Experts of a small language model: 15 layers, a variant of SOAP for the experts.
Below are experts of layer 12 (counted from 0) of a mixture-of-experts language model. Rows are named router (the router's row for the expert), gate (a neuron's input weights, with its number), up (a neuron's input weights, with its number) and show model dimensions 0-47. Each number is 128 + 24 x the weight over its row's rms, rounded and kept within 0 to 255.
After each expert's rows: "gets" lists some tokens that make up at least twice as much of what it gets as of all text. This comes from a sample of Wikipedia text that the model never trained on. Tokens count by the router's weight.

# expert 42
router [138 126 155 123 118 131 132 122 124 137 161 154 117 155 113 173 132 127 170 134 129 124 126 191 130 154 130  83 162 131 105 119 167 164 105 116  91 164 125 135 115 137 104  92  86  89 106 159]
gate0 [135 126 118 166 150  91 140 103 125 138 137 116 116 152 144 125 151  99 110 106 116 138 104 136 177 136 130 131 151 131  96 106 145 163  52  89 106 116 103 105 144  99  96  77 123 118  93  80]
up0 [102 157 112 129 136 122 118 174  99 117 124  93 139  95 139 148 130 129 112 144  99 170 166 138  99 125 153 112 102  91 123 142 161 148 138 127 124 119 101 110 158  96 161  96 141 144 117 161]
gate1 [125 114 101 117  97 118 110 109 111 147 117 141  92 117 111 152 113 101  97 185 102 158 126 176 111 128 135 130 144 147 142 122 137 142 107 117 150 144 120 125 128 175 132 114 114 137 115 164]
up1 [117 136  74 164 110 108 153 118 146 130 115 159 173  72  99 126 125 144 105 139  76 130 118 131 136 126 104 114 119 122 168  85  90  98 138 120 120 156 103  93 116 148 101  86 117 147 100 163]
gets: " C", " S", " F", " T", " B", " M"

# expert 251
router [112 151 138  72 118 135 138 153 113 117 156 104 127  85  86 171 120 168 139 156 145 140  94 138  98 152 104  92 103 104 170 147 145 140 122 116  92 147 123 138 146 169 103 128  94  88 103 111]
gate0 [ 83 116 129 116 152 114 179 127 126 128 122 152 111 105 123 156 126 136 102 124 142 125 138 141 143 128  96 105 164 172 162 176 145 157 141 133 100 143 111 122 113 104 104 123  99 128 154 114]
up0 [107 127 149 130 126 126  98 123  85 110 105 148 114  51 118 143 151 144 109 158 130 113 127 143  96 133 177 136 130 169 129 134 110 141 107 112 101 114 107 104 190 136 154 130 138  74 129 129]
gate1 [141 117 142 128 139 143 126 107 143 133 158 107 144 115 134  92 104 135 145 106 171 155 124 120 104  65 136  53 116  92 128 102 116  92  68 123 113 156 105 149  83 154  85 139 122 142 154 115]
up1 [128 169 141 117  76 179 127 134  98 129 120 100 143 134 103  73 116  92 140 138 170 180 150 130 116 127 145 118 155 128 157 114 144 118 111 138 108 110 104  87 113 132 105 108 151 116 133 113]
gets: " N", " T", " P", " F", " | N", "L"

# expert 97
router [152 107 127 129 124 146 128 116 118 160 118 109 115 137 104 154 120 141 169  96 174  78 134  99 115 124 103 167 152 138 162 149  99 113 138 167 111 140 151 126 148 104 122 166 105 105 147  83]
gate0 [167 123  90  99 178 126  85 103 185 114 119 145  63 143 115  94 134 122 143 120 170 146 104 148 134 142 107 160 191 113 152 130 158 119 144 134 168 118 155 124 120 109 127 119 113 146 126  85]
up0 [141 102 148 128 141 107 192 138 126 133 125  87  77 134 133 110 153 102 123 104 133 102 123 149 154 135 165 122 168 113 155 103 163  98  83 125 134  88 148 132 153 119 148 142 151  99 113 134]
gate1 [110 102 115 176  71 132 151 150  72 159 122 134 123 137 123 112 145 127 129  88 167 118  99 194 126 136 123 119 131 118 118 157 132 126 135 146 106 129 158 113 130 111 155 126 136 130 168  95]
up1 [153 137 140  95  87 147 126 100 177 149 137 123 117 152 202 128 152 112 134 162 153  77 150 128 121 148 125 168 134 181 127 127 129 147 114 120 154 165 106 103 132 127  81 176 131 160  95 141]
gets: "\"", " [", " '", "\\", " (", "("

# expert 197
router [159 161 114 107 103  96  97 145 143 157 110 120 122 104 129 147 155  97 147 131 182 128 120 134 173 163 113 111 135  97 148  85  99 144 116 168 149 141 104 105 132 135 132  81 119 109  86 129]
gate0 [171 112 149 101  92 146 124 104 170 116  75 130  91 146 115 116 180 128 117 162 134 141 154 141 134 138  96 144 122 130 113 126 154 169 126 116 157  75 142 117 140 155 154 127 116  91 118 181]
up0 [136 111  93 122 129 119 116 136 128 111 129 141 146 114 126 124 144  68 116 167 139 111  95 157 153 147  89 129 137 145 131 102 166 153 109 132 110  90  87 137 112 111 123 116 118  83 138 100]
gate1 [120 164 124 111 106 120 121 162 123 135 123 133 119 139 135 128 145  84 148 157 191 150 146 168 145  85 125 124 132 118 152 101 112 189 106 154 132 110 151 133 142 114 128 147 101 103  98 113]
up1 [144  93 175 127 119 163 132 141 113  97 116 170 124 139 156 152 130 128 123 154 144 100 105 121 117  88 135 111 162 113 118 153 122 129 122 117  47 167 136 151  91 145 146 134  93  99 126 115]
gets: "\n", "| ", "–", "2", "f", "|"

# expert 91
router [164 151 180 113 116 156 104 138 104 147 101 126 138 106 160 147 163 111 157  93 118 151 161  92 101 136  89 106 148 113 149 119  97 116  90 156 114 109 100 142 167 128  91 103 129  94 134 130]
gate0 [174  83 164  82 128 144 116  88 132 141 116 128 127 157 146 104 182 115 130 162 111 151 197 173 156 134 108 114 132 109 100  91 108 149 150 160 118  81 131 142 129 110 117 171 116 103 130  98]
up0 [121 137 154  64 115 190 146 165 140 156  99 105 109 136 157  93 110 161 167 102 161 134 135 157 125 107 119 153 123 137 128 138 123  98 113 104 117 132 101 122 153 131 154 105 127 142 132 110]
gate1 [152  73 142 130 142 171 121 103 165 132  98 145 125 161 126 133 152 173 108 151 150 147 147 119 134 115 108 121  94 115  77 108 103 149  77 143 123 119 119  99 139 134  76 101 178 146 151 112]
up1 [113 105 110 127  93  70 123 132 119 169 157 126 126 126 138 103 171 107 120 143  87 126 146 119  98 136 150 115 140 121 159 133 168 122 146 107 127 131 160  91 106 153 140 107 124 151 126 117]
gets: " | ", ") | ", "| ", " ", "; ", " ("

# expert 69
router [152 102 112  77 159 142 122  85 157 106 141 128 172 115 167 134 119 126  92 102 107 120 145 110 108 140 125  86 139  77 150 116 134 140 143 114 123  84  97  95 140 140 143 124  90 145 155 131]
gate0 [106 119 158 111 165 157 148 139 156 145 128 155 139 112 128 145 142 144 117  89  89 158 154 147 129 111 122 146 144 113 121 101 133 159  76 118 133 113 130 110 155 133 166 185 110 130 121 109]
up0 [122  87  97 133 120 107 143 132 133 133 117 142 163  86 132 110  78 152 113 191 123 111 110 126 125  80 142 174 132 127 119 135 186 151  88 125 166 111 109 122 168 153 120 130 157 126 160 133]
gate1 [ 99  99 132 130 100 128 151 141 103 121 133 108 150 151 131  97  87 121 105 140  71 121 145 160 145 103  59  65 158 104 134 145  98 140 122 112 144 110 154 100  91 143 139 154 128 154 188 124]
up1 [152 150 127 120 165 169 113 132 152 168  84 149 127 130 119 117 119 119 135 125 114 130 151 112 102  87  70 152 117 140 187 125 113 109 184 138 144 136 126 156 181 157 112 136  99 124 145 160]
gets: "2", "3", "1", "4", "5", "0"

# expert 143
router [116 128 120 147 109 119 110  83 102 140 166 102 125 125 111 163  95  91 137 118 162 114  93 175 164 140 116 113 150 142  92 140 157 156  98 134 119 135 155 148  95 134  82 113 108 104  72 152]
gate0 [114 136  64 105 120 145 115  77 116 149 160 109 165 161 141 114 104 135 140 107 137 151 129 141 120 113 158 160 130 170 126 130 171 124 119 108 148 122  96 143  99 117 133 101 122  62  93  84]
up0 [147  98 169 139 118 136 140  90  73 138 123 120 111 162 141 125  99 121  97 160  98 180 163 115 162 110 113 136  97 144 136 146 148 154 130 122 111 144 112 170 148 110 110 100 150 110 139 150]
gate1 [131 122 142 123 153  96  90 101  90 133 163 130 123 116 135 172  92 127 131 166 165 113 159 136 132 130 139 154 109 145 132 148 125  75 162  98 157 135 135 151  62 154 120 140  91 125 137 102]
up1 [151  98  89  87 138 173 158 132 128 121 147 101 105 137  66 144 159 120 166 120 150 173 131 135 108 151 124 114 148 105 148 131 140 154 135 134 120  79 118 161 126 144 132 126 190 127 134 101]
gets: " K", " c", " C", " G", " h", " p"

# expert 182
router [137 176  95 148 136 131 119 128 116 133  63 144  98 117 167 130  74  88 144 100  96  92 160 131 115 121  90 150 170 132 121 131 113 117 121 129 159 128 117 135 145 161 150  95 106  97 140 120]
gate0 [143 174 136 146 154 114 104  83 127 164 100 170 126 138 198 149 141 108 132 122  94 151  79 137 163 157 138 146 129 106 107 105 125 115 107 131 172 116 120 130 137 106 131 180 140 137 104 143]
up0 [119 104 138  94 118 116 129 126 148  95  91 123 139 156 132 110 131 117 120 155 167 109 100 153 119 145 164 112 101 133 112 175 115 166 144 151 147 175 142 135 103  91  97  74 132 151 145 107]
gate1 [111 130 123 100 175 131 149 105 124 132  81 120 147 141 142 160 110 153 136 170 149 113 164 118  89 109 136 123 136 179 127 104 133 101 111 110 150  92 134 117 174 142 143  84 145 158 110 160]
up1 [ 92 159 112 152 122 118  96 123 123 129 129 134 110 138 141 106 146 120  90 102 114 167 109 182 109 137 115  69 127 140  96 133 149 160  93 179 158 120 152 125  63 107  91 123 134 123 163 137]
gets: "\n", "| ", "\n\n", "-", "- ", "- Sub"

# expert 229
router [136 121 106  91 123 110 135 134 117 157 148 124 162 153 125 147 156  92 160 127 120 123 128 170 144 133 126  93 170 127 116 110 105 168 100 151 107 117 103 130 114 105 122  99 106 127 163 146]
gate0 [100 135 139 117 107  77 133 134 137 182 136 114 157 130 107 103 152  90 115  98 129 136 143 157 163 102 143 132 138 138 120 127 145 169  96 107 139 177 156 135 131  76 134 136 167 160 140 143]
up0 [163 137 151 141  92  80 129 136 148  74 144 151 116 133 140 139 116 128 107 138 127 148 105 163 112 130 137 126 118 123 121 163 120  84 132  90 101 101 123 144 118 131 100 143 113 109 119 116]
gate1 [126 149 145 123 129  98 155 161 169 136  98 167 111 110 147 126 168  68 125 115 110 134 168 119 147 136 157 133 132 146 107 144 134 108 108 118 142 117 145 130 106  86 149  99 109 118 147  99]
up1 [143 128 162 109 139 114 148 137 107 126 121  92 152 108 164 122 104  94 117 165  99 137 100 106 146 154 120 114 155  76  97  85 147 151 126 111 159 128 101 140 117 107 116  90 169 152 153 180]
gets: " L", " l", " r", " R", " b", " | L"

# expert 163
router [155 140 162 147 126 142 102 115 100 139  67 142 156 109 160 146 181 110 150 131 107 168 135 115 140 159  89 117 102 109 126  69  96 108 133 162  90 126 134 150 151 117  75 133 140 142 117 136]
gate0 [170 142 136 169 123 171 170 107 121 133 160 121 112 101 126 183 125 119 111 151 100 124 130 114 128 100 133 105  80 125 104 126 142  53 157 139 107 128 122 115 151 137 110 146 123  79 122 173]
up0 [140 132 163 159 154 151 155 145 115 121 143 136 129 137 133 167  81 145 123 131 147 112  81 154 163 115 149 114 139  99 199 136 132 124 156 103 135 154 159 121 124 154 163 125 171 120  91 116]
gate1 [188 165  98 163 131 112 106 105 112 130 134  84 122 154 130 175 112  88 136 134 141 136 108 142 105 120 158 153 123 133 143 130 130 107 142 144 126 101 124 156 157 140 129 186 122 116 124 152]
up1 [131 136  87 135  85 131 105 132 177 134 135 155 139 139 163 137 114 104 112 121 113 148 138 118 127 149 146 114 159 131 135 110 118 111 183 102 113 146 119 121 159 118 157 118 120  96 140  76]
gets: " | ", "; ", ") | ", ".", "–", " "

# expert 110
router [ 88 105 135  99 131 145 114 120 136 182 160 150 143 106 114 133 160  88 169  89 130  94 106 140 148 184 142 124 141 107 120 130 100 152 108 167 113 143 146 124  72 125  97 117 130  89 137 164]
gate0 [113  90 167 114  83 131 128 127 118  97 157 118 117 153 142 138 103  99 141  94 157  92 131 131 169 169 128 120 158 114 120 103 170 104 132 115 106 155 131 136 105  98  95 131 137 136 117 141]
up0 [ 96 115 129  98 180 122 130 139 118 108 129 113 102 181 143 116 157  72 116 141 160 113 114 112 158 171 149  98 123 116 167 107 102 161 144 128 143 144 135 110 135 149 152 147 172 122 137 176]
gate1 [ 99 132 110 117 186  73 128 131 114 167 117 132 153 131 126 118 131 157 122 184 162 128 125 144 126 163 111  79 156 126 154  94 142 126 135 164 146 139 144 159 142 127 164 133 109 154 117 127]
up1 [105 103 128 122 143  68 129 112 151 158 132 155 149 114 117 140 151 106  88 118 142 119 153 137 113 115 107 114 128 147 121 153 163 144 105  97 132 143 129 128 100 105 141 126  77 138 117 137]
gets: " s", " b", " p", " S", " B", " m"

# expert 158
router [157  87 116 121 130 171 151 174 108 137  59 122 136  83 117  77 136  90  97 166 158 136 139 150 128 125 131 181 104 142 121 155 122  94 121 169  94 144 168 118 109 135 174 135 133 123 124 150]
gate0 [174 115 154 187 121 108 129 138 106  88 120 124 103 139 149  78 117 118 116 153 172  89 127 130 160 107 127 150  90 132 118 178  98 136 129 139 103 148 131 123 156 135 114 110  79 118 104 110]
up0 [100 135 133  90 121 136 142 147 144 108 141 134 115 150 108 133 157 161  95  95 117 182 154 101  90 134  96  89 153 119 148 129 142 146 130 101 183  56 147 115 122 102 120 131 196 130 158 148]
gate1 [120 102 113 122 171 123 119 151 159 164 137 126 114 141 114 142 132 130 120 158 110 115 110 142 179 108  94 102 120 143 144 111 134 135  66 151 181 110 177 121 149 146 183  96 144 141 113 118]
up1 [142 150 159 162 113 117 115  96 162 162 138 135 124 137 109 107 127 122 116 174 144 125 112 105 108 119 134 126 165 116 155 148  87 135 127 136 124 162 150 107 141 122 182 116 110 111 125 122]
gets: " of", " for", " to", " in", " with", " by"

# expert 139
router [128 109 110  96  86 133 145 141 146 142 138  98 132 129 173 128 165 112 163 152 104 125 136 121 105 151 104 131 158  97 117 155 126  94  96 111  95 179 148 143 125 121 119 100 163 106 124 161]
gate0 [171 137 144 131 135  93 147 114 117 149 147 153 150 161 143  97  93 144 112 141 154  97 127  77 152 136 130 138  95 125 141 112 134 124 144 105 118 106 118  95 108  78  98 130 134  94 160 138]
up0 [129 151 126 138 137  98  98 123 179 107 152 143 140  99 155 140 141 128 164 103 129 122 133 108 120  98 121 161 153 102 134 106 126 181 123 112 144 149 123 121 100 112 119 124 114 114 110 145]
gate1 [ 80 165 118  98 129 121 134 123 113 167 149 131 105 133 138 129 102 160  80 169 145 140 123 152  95 142 122 142 122 110 128 121 119 112 140 124 138 124 156 184 142 168 113 169 156 163  92 115]
up1 [115 124 109 113 110 140 121 115 119 165 124 143 138 110 180  95 116 163 136 174 160 108 118 109 108 144 121 125 144 142 100  98 137 155 146  73  96 132 147 119 152 123  87 128 132 139 137 148]
gets: " in", " at", " on", " over", " under", " to"

# expert 17
router [110 122 106 147 144 108 124 166 145 177 146 135 156 132 106 153 159  86 114  82  82 104 146  98 118 130 151  85 118 166 141 109 142 136 124 125  95 105 134  87 124 160 123 105 118 139 141 124]
gate0 [114 107 101 144 141  92 126 142 137 177 122 118 151 145  86 128 142 163  96 136  92 106 101 147 134 104 130  75 129 135 178  82 171 136  99 121 124  66 138 116 130 120 129 130  93 165 103 118]
up0 [107 151 120 133 119 115 121 109 157 120 108 140 148 131 155 123 134 146 109 129 130 145 124 141 147 127 160  91 127 152 111 112 113 153 145 118 111  98 145 115  90 132 139 143 107 188 151 145]
gate1 [108 152 109 144 166 126 136  89 103 129 121 119 150 113 142 136  90 115 116 107 130 124 116 123 126 121 119 152 114 158 117 145 109 148 133  92 121  88 142 100 128 136 128 179 126 121 130 119]
up1 [100 137  99 178 139 101 161 160 136 168 115 150 108 139 116 106 101 100 125 122 123 101 158 152  99 155 127 115 157 135 109 136 120 163 133 158 115 155 137 161 143 160 144 148 144 130  96 127]
gets: " D", " d", " | D", "D", "- D", ", D"

# expert 194
router [140 144 159 160 144 126 123  96 111 149 116 125 111 112  96 101 121 122 144 130 106 111 116 121 129 131  96 101 153 122 178 152 132 157 103 135  90 152 130 122 180 156 127 133 100  99 153  86]
gate0 [149  89 105 127 102 138 148 139 141 127 104 106 117  96  99 104 130 125 155 153 170 136 104 130 156  95 140 129  93  87 143 134  97 134 128 141 101 111 114  86 119 147 114 137 143 121 111 165]
up0 [143 127 144 106 146 118  85 123 106 179 121 126 136  86 163 130 113 111 108 116 111 120 150 162 145  98 108 139 104 142 145  98 131 129 121 147 131 141  98 107 159  91 136 100 109 118 149 187]
gate1 [111 130  97 120 111 114 136 122 106 137 133 121 151  66 150 114 122 151 119 184 148 141 101  87 157 136 166 113 118 115 104 144 144 161 142  96  99 106 142 117 144  94 156  90  93 176 131 136]
up1 [147 131 148 168 107 129 126 101 109 122  78 108 158  71 150 148 157 126 131 139 126 150 134 129 153 125 120 104  91 158 117 148  99 145 109 157  84  99  51 112 145 124 122  82 128 178 125 150]
gets: "\n\n", "\n", " =", ".", "==", "==="

# expert 112
router [155 142 172 134 159 148 123 159 109 146  91 138 154  95 150 148 102 113 120 101 102 124 116  92 119 111 104 149 106 122 171 111 104 156 143 158 116 172 137 153 156 166 125 100 135 161 150 144]
gate0 [140  91 140 127 122 136 126 132  86 116 128 153 165 121 120  81 128 114 142 133  79 122 156 122 100 101 150 165 127 143 149 139 143 124 121 157 144 149 114  97 194 115 119  80  97 127 132 116]
up0 [117  91 122 101 144 131 121 194 112 118 115 116 119 130 152 137 126 124 169 105 169 129 110 143 103 118 176 146 107 161 117 116 146 143 113 138 168 139  96  92 151  98 127 133 137 130 111 133]
gate1 [131 163 131 141  86  98 126 158 157 157 138 131 140 125 166 108 110 132 139 133 146 106 119 122 130 118 115 151  97 171 123 173  94 107 171 113 154 139 118 144 146 131 143 131 183 153 139 161]
up1 [112 146 115 104 160 180 114 109 117 139 104 196 110 146 151 138 116 109 117 145 127 137 147  69  86 132 111 116 120 150 136 141 107 159 104 122 145 100 153 129 155 126 125 155 113 155 129 123]
gets: " | ", "| ", "–", "; ", " ", ") | "

# expert 144
router [ 96 106 113  98 104 147 115 119  71 151 139 103 127 159 171 131 137 148 127 107 123  94 112 123  96 117 113 106 148  97  97 142 134  96  91 110  96 159 125 153 110 143 103 115 136 157 147 145]
gate0 [140 156 191 153 147 132 158 159 124 135 131 124 155 118 128 152 128 149 120 103 159 135 126 125 142 107 162 142  86 166 107  91 166 136 170 135 123 144 146 198  93 117 105 130 130 149  88 144]
up0 [142  94 128 113 149 140 130 113 131 100 114 117  93 108  85 104 126 112 155 136 137 141 133 136 101 160 122 148 156 135 110 126  84 107 130 154 126 102 141 139 137 166 167 104  94 117 127 151]
gate1 [156 116  97 125  76 133 145 168 142 103 149 125 159 102 155  90 152  93 108 142 154  98 158 187 116 129 104 137 137 147  92 123 145 127 134 100 122 161  97 107  89 126 169 153  96 100 138 104]
up1 [146 141 125 151 134 140  98 161 155 120 102 138  77  79 121 151 136 145  73 138  89 135 140  47 122 134 133 137 132 131 138  99  72 120 112 126 128 154 166 141 164 120  99 145 125 139 118 126]
gets: " out", " in", " on", " over", " up", " New"

# expert 0
router [153  89 102 111 120 119 123 133 105 100  80 113 143 151 143  57 143 116 111 103 153 117 118 125 131 118 177 180  99 150 148 168 129 143  62 133 114 134 170 139 129 114 128 111 155  95 160 145]
gate0 [162 144 128 169 120 121 156 119  78 129 158 111 169  91  97 113 149  84 100 149 134 121  78 147 183 171 127 104 118 116 149  99  95 138 116 140 112  91 116 102 111 118 138 123 151  99 149 100]
up0 [142 123 138 139 151 113 122  96 124 132 100 152  67 103 122 103 109 159 126 107 134 148 149 145 146  94 116 120 106 109  85  94 111 119 157  96 167 175 128 122 111 125 100 195 140 125  99 138]
gate1 [121 148 135 151 131  88 147 147 142 117 138 122 152 147 210  98 130 122 147 133 126 104  87 109 140 143 144 108 111 157 134 132 111 162  65 119 120 162 175 130 173  77 112 106 136  93 127 127]
up1 [165 127 153 133  86 103 150 130 114 137 170  94 148 159 114 178 143 113 118 141 139 115 102 132  98 148 126 165 140 111  88 166 143 142 106 159 123 155 147 115 135 149 154 111 123 149 159 110]
gets: "'s", " of", " a", " the", " to", " her"

# expert 161
router [142 127 145 105 107  82 113 142 119 123 174 161 135 110 145 173 127 170 162 166 157 120 113 143 104 143 126  81 114 101 164 165 150 142  92 107  96 163 136 113 161 153 124 107 104 118 132 117]
gate0 [119 163 101 107 156  95 105 163 108 115 104 128 126 125 108  87 117 156 131 126 149 139  95 134 108 111 113 120 114  98 149 172 164 104 143 151 140 115 134 122 103 161 139 119 114 161 140 130]
up0 [133 104 118 129 134 149 114 107 130 164  82 138 129 116 203 163  92 146 139 155 104 155 160 131 116 122 178 109 104 155  93 147 107  95 148 120 111 137  93 184 136 130  91 110 148 123 151 131]
gate1 [121  97 129  87 179  81 106 127 159 120 109 126 128 127 118  96 135 157 115 112 161 123  99 129 141 122 135  77 148 105 168 154 137 135 113 108 134 145 162 133 124  99  98 143 132 120 117 131]
up1 [104 134 157 169 147 132  93 139 108 162 143 146 151 114 107 161 162  93 166 193 107 120  95 117 125 156 140 133 130 113 137 131 158 102 123 117 153 145 139 149 131 155  96 152 155 103 124 144]
gets: " A", " I", " E", " O", " N", " | I"

# expert 22
router [159 165 155 158 141 147 127 101 118 141 125 127 120 106  75 114 133 122 163 140 110 104 115  91 121 165 112 104 162  95 152 145 117 147 113 147 118 148 127 104 136 168 125 135 140  74 163 132]
gate0 [148  95  76  82 149  85 157 134 129 137 178 131 101 135 114 116 147 145 188 121  99 132 141 114 129 103 156 139  75  99 145 153 145 137 128 124 151  74 171  98 105 146  92 124 116  98 153 113]
up0 [107 138 154  95 125 143 143 101 121  92 135 115 117 142  99 162 150 148 124 133 119 128 105 114 134 137 163 132  78 107 195 124 121 172  94 154 113  89 172 104 136 156 132 136 109 113 112 110]
gate1 [152 128 159 126 110 103 180 121 114 116 118 165 132  76 130 146 141 151 164 134  86 156 156 182 139 160 139 175  93 113 135 100 104 153 139 156 113 145 152 148 148  94 121 134  95 136 105  97]
up1 [151 105  86  98 107 148 146 185 140  56 130  86  96 143 169 101 149 158 158 136 148 132 109 100 146 127 148 131 134 154 127 155 161 105 149  90 141 137  98 110 114 123 156 108  99 126 165 130]
gets: "\n\n", "\n", ".", " =", "===", "=="

# expert 59
router [138  82 102  93 143 135 101  79 158 126 109 113 159  88 159 130 130 105 105 100 124 124 171 106 107 162 160  98 114 123 125 100 126 106 151  84 111 118 122 142 120  97 103 141  92 137 161  94]
gate0 [125 138 133 106 185 136 101  91 154 104 136 142 130 119 155 126 144 142 112 128 153 131 139  98 141 163 161 124 143 163 178 130  97 115 124  99 127 102 173 152 129 127 107 145 139 122 130 122]
up0 [177  97 128 163 168 100 143 168 141 106 179 101 149 141 128 136 136 108 118 143  99 110 100 145 118  87  97 118 126 143  81 139 131 166 115 123  95 160 152 112  74 145 143 127 126 134 127 143]
gate1 [ 90 134 163 111 138 160 128 126 150 126 178 170 119 149 165 146 131 147 123 175 140 109 132 160 140  93 171 103 120 140 139  90 139 147 130 153 127 123 150  89 125 109 111  92 134 145 145 139]
up1 [111 109 125 121 118 116 143 135 151 152 129 123  89  84 134 157 134 131 130 160 141 132  91 134 121 153 148  59 120 131 169 162 174 119 113 140  87 193 137  94 121 151 119 138 162 127 142 147]
gets: "3", "5", "4", ",", "2", "6"

# expert 15
router [166 124 170 176 148  89 127 142 103 127 124 139 126 112 120  66 103 135 141 139 101 150 117 143 127 101 121 176 131 131 156 158 106  89 116 141 122 151 171 171 130  92 108 161 133 128 138 121]
gate0 [107 134 110 197 128  91 116 139 108  91 128 153 124 115 142 110 115 131 103 160 145 130  89 163 128 117 121  84 145 146 127 131 159 117 160 120 161  96 142 169 142 117 176 120 157 128 105 153]
up0 [162 122 103 118 138  96 106 127 108 145  86 133 110  96  84 121 150 111 116 154 108 122 151 165 113 122 145 181 130 134 137 164 126 173 174  96  69 180 131 126 118 170 104 133  97 126 137 142]
gate1 [179 103  91 154 143 128 151 143 147 136 160 131  82 112 133 185 106  97 108 128  81 181 121 161 132 139 108 139 113 149 112 142 120 109 168  93 117 128 147 114 141 132 121 157 118 155 131 108]
up1 [102 110 181 118 142 102 118  83 175 122 114 136 188 109 161 108 137 135 103 154  81 124 101 130 106 159 125 115 141 116 160 128 157 123 115 148  99 122 113 157 105 121 122 128 125 168 130 105]
gets: " and", ",", ", and", " that", ", but", "s,"

# expert 210
router [127  82 202 106  92 151 100 147 121 145 137 161 119 121  98 163 126 122 134 139 119 129 138 119 117 153 197  96 142 136 121 142 135 164 110 116 110 174 144 151 128 137  91 131 167 126  96 139]
gate0 [ 96 113 128 149 139 153 143 170 166 133 100  77 113 151 126 134 141 128 113 139 139 131 130 119 162 123 162 150  71 147 140 142 137 148 142 184 110  94 157  71 114 129 138 117  62 111 162 120]
up0 [124 132 150 111 157 104 174 107 134 142  69 164 139 117 158 132 142 148 144 158 170  98 128 134 142 104  76 100 112 142 114 132 115  89 141 113 136 128 138 165 150 147 138 159 135 146  88 106]
gate1 [143 136 207 136 129 135 114 158 116 125 114 128 134 157 114 148 129 141 170 129 106 157 128 114 134 142 143 147 123 150 120 138 203 162 124 115 140 154 108 129 112 139 128 128 110 144 101 132]
up1 [137 145 143  91  89  99 162 120 142 134 139 128 126 152 151 128 134 126 102 147 156 130 143 168 167 124 145 131 111 141  98 160 150 126  78 104 160 145 115 138 109 122  96 132 104 156 163 146]
gets: " B", " | B", ", B", "B", "- B", " F"

# expert 16
router [124 139 110 129 190 115 124 137 144 120 160  81 126 153  91 146 180 114 136  87  82 107 105 111 121 143 124 103 117 116 132 135 132 156  87 155 102 155 158 127 128 118 117 111 135  91 158 170]
gate0 [123 130 150 145 150 138 149 164  93 129 130  63 126 140 105 139 145 186 105  65 136 120 134 143 120  89 115 123 141 122 165 143 162 135 103 108 143 108 124 130  80  95 161 137 116 142 165 135]
up0 [122 114 151 139 107 152  88 136 114 109 117  86 105 154 143 131 124 159 138 109  71 110 162 157 132 131 113 100 104 104  97 138 168 151 104 148  83 126 124  96 148 128 164 172 109 150 184 147]
gate1 [113 110 126 157 147 104 145  99 164 120 128 163  89 121  88 115  79  87 105 129 109 112  99 137 111 144 156 101 116  95 134 139 161 155 133 109 115 129 159 117 157  77 145 116 126 123 170 122]
up1 [133 139 132  92 108 155 151 121 133 114 136 124 151 120 137  90 152 131 183  87 133 144 144 106 104 104 109 135 137 102 114 125 113 102 132 120  94 106 104 101 128 155 146 130  82 150 117 140]
gets: " t", " g", " T", " G", " d", " c"

# expert 221
router [122  81 100 170 133 165 112 121 123 144 106 141 104 107 165 155 133 125 139 112  96 106 169 127 135 118 125 106 104 131 141 156 102 117 130  79 107 146  78  90 170 114 121 150 104 140 114 147]
gate0 [155 106 168 155 112 176 140 142 107 146  86 136 134 105 130 146 114 122 117 112 158 138 122 118 158  94 126  66 109 140 120 110 133 108 123  91 154  95  90 131 140 126 146 147 162 149  83 101]
up0 [105 111 123 141  93 100 146 138 166 140 128 156 148 112 119  60 110 102 121 128  89 148 142 162 107 120 124 126 134 113 122 128  92 107  80 129 151 117 107  91  79 108 148 123 167 128  95 137]
gate1 [108  84 145  90 107  99 134 107 114 112 120 153 109 124 106 130 121  90 127 156 122 139 134 146 125 167 138 132  82 140 109 167 133 126 122 104 148 115 160 125 135 125 178 148 117 116 101 115]
up1 [126 144 115 151 107  79 189 118 194 126 124 143 135  96 101 122 114  78 116 129 137 129 119 140 121 139  67 157 133 108 120 140  92 101 171 116 105 133  91 120 172 155 136 101 102 143 112 120]
gets: " |", ":", ";", " |  |", ") |", ")"

# expert 70
router [160 121 126 176 104 109 132 162 109 122 113 161 125 132 130  81 127 135 112 108  78 147 147 158 122 136 141 148 104  98 118 155 108  94 124 166 127 166 167 155 112 106  91 139 135 139 116 131]
gate0 [112 122 140 164 127  77 129 141 139 117 132 119 131 161 128  90 138 115  89 144  97 105 120  96 124  95 150 105 118 144  77  92 109 151 129 129  98 132 156  87 105  99 117 125 117 172 150 123]
up0 [144 134 106 115 115 150 157 134 160 155 135 120 125 140 137 163 170 112  99 125  96 123 165 111 197 139 162  97 121 164 114  99 131 128 140 102 150 114 172 116 135  86 119 133 134 118 153 138]
gate1 [ 91 142 105 109 140  87 119 137 139 141 101 168 182 140  99  96 109 159 103 121 126 141 107 113 111 156 114 111 127 157 125 168 115 121 111 142 153 143 114 129 121 112 103 170 124  98 133 127]
up1 [102 155 112 115 133 145 143 130 132 120 116 116 151 172 126 135 140 131 114 141 108 156 147 131 124 133  98 128 107 113 166 124 148 147 156 113 177 119 158 115 141 141 169  85 171 115  56 134]
gets: " and", ",", ", and", " or", "s and", "s,"